From a checkpoint of a small mixture-of-experts model trained on Wikipedia.
Size: vocabulary 21992, 164M parameters.
Experts: 128 experts in each of 10 layers, 96 SwiGLU neurons an expert, 6 picks a token, a shared expert of 128 neurons.
Training: a variant of SOAP for the experts, 6531 steps.
Below are experts of layer 3 (counted from 0) of a mixture-of-experts language model. Rows are named router (the router's row for the expert) and show model dimensions 144-191. Each number is 128 + 24 x the weight over its row's rms, rounded and kept within 0 to 255.
After each expert's rows: a language model's description of what the expert responds to. This comes from a sample of Wikipedia text that the model never trained on.

# expert 47
router [141  90 137 114 149 154 126 132 144 149 113 142 138 122 137 120 139 137 126  93 118  81 149 159 168 129 116  98  99 129 154 137 111  86 112 124 123 130 147  97  98 151 157 111 145 134 105 121]
Description: Final pieces of names and words after a start like Mar- or Gar-, e.g. Marilyn, Garamon, Comparable, Nadu, often in lists and tables.

# expert 21
router [140 109  66 143 125 151  95 122 127 157  92 169 114 119  95 110 104 173 169 107 116 143 144 117 127 141 125 107 170 121 143 158  89 130 116  69 131 119 128  87  96 167 120 144 132 140 131 112]
Description: Words like national, State, International, team after country names in sports biographies, as in Sweden national team, Israel State Cup.

# expert 34
router [150 132 106 172 155 113  88 148  67  96  92 120 125 110 109  79 124 177 128 116 195 141 149 117 132 106 116 105 157 106 166 148  73 107 109 110  95  97 128 145 126 156 156 144 121 130 129 118]
Description: Nouns in table headers and institutional or military contexts: force, war, Party, Kingdom, position, Score, government, often followed by a pipe or "of".

# expert 44
router [137 112 118 107 133 130 103 144 141 117  98 117  92  97 108 110  94 113 142 126 133 147 129 100 130 124 103  99 127 116 152 124 116 155  67  72 123 103 148 145 114 110 129 146 120 140 127 114]
Description: Past participles and motion verbs after was/were/the, followed by to, of, in or by, such as held, run, moved, returned, released.

# expert 46
router [161  94 105 138 156 125 113 144  91 110 108 157 125 104  92 126 106 160 143 120 134 115 164 114 123  94 134 139 127 120 140 144 119 127 104 131 161 113 144 128  95 145 134 147 109 133 137  87]
Description: Word-internal fragments in surnames, compound words and place names, especially "f", "if", "ski", "icz": Munkfors, Tardif, gunfighter.

# expert 43
router [137 147 168 163 144 118 129 150 107 167 112 154 123  80 139 133 121 128 104 110 141 151 131 172 127 113 139  91 122 104 144  82  90  98 133 125 102 113 158  87 110 114 141 148  83 134 147  98]
Description: Later pieces of proper names, especially Spanish, French, Slavic and US place or party names, such as Donaueschingen, Pennsylvania, Democrats, Elise.

# expert 35
router [128  95 142 126 138 121  71 118 117 145  85 162 145 110 116 118 128 164 111 128 147 191 141 137 117 125 130 109 157 130 167 109 101 113 142 138 180 121 124 108 139 156 124 157 102 140 121 118]
Description: Mostly living in census lines like children under 18 living with them, plus adjectives such as special, small, nuclear, Jewish, Polish.

# expert 8
router [136 114 111 148 127 128  78 137  99 159  65 153 116 123  93 126  97 203 126 112 129 168 147 130 101 103 101 128 148 115 154 113  93  90 126  85  99 109 135  73 127 176 140 156 127 103 105 114]
Description: The word "the" after prepositions like of, in, on, at, plus other determiners such as his, their, those, your.

# expert 40
router [155  97  99 122 156 143 121 154 122 142 109 117  70 124 115 135 131 124 146 116 146 107 146 145 108 116 111  95 131 130 117 106  90 104  77  86  90 122 120 152  87 116 131 199 129 152 131 136]
Description: Nouns and adjectives in set phrases after an article or preposition: "as well as", "at least", "the age of", "in order", "the end".

# expert 13
router [131 128 141 146 161 103 151 138 123 131 150 154 110 102  91 119 116 111 144 140 178 134 194 140 115 126 111 122 151 113 120 116 133 134 115 107 131 105 143 127 131 124 191 141 109 145 122  52]
Description: Middle pieces of rare or foreign words and names, often Latin species or place names, such as V-id-ri, ass-im-ilate, Th-ann.

# expert 10
router [140 116 117 111 145 107 111 182 132 137 115 134  99 117  97 110 114 149 131 102 179 167 183 136  91 131  97 127 134  77 140 108  99  78 122 137 107  92 105  96 136 171 158 140 103 112 134 132]
Description: The bare space token before a number, mostly in table cells after a pipe or in running text: "| 0", "in 2021", "the 37".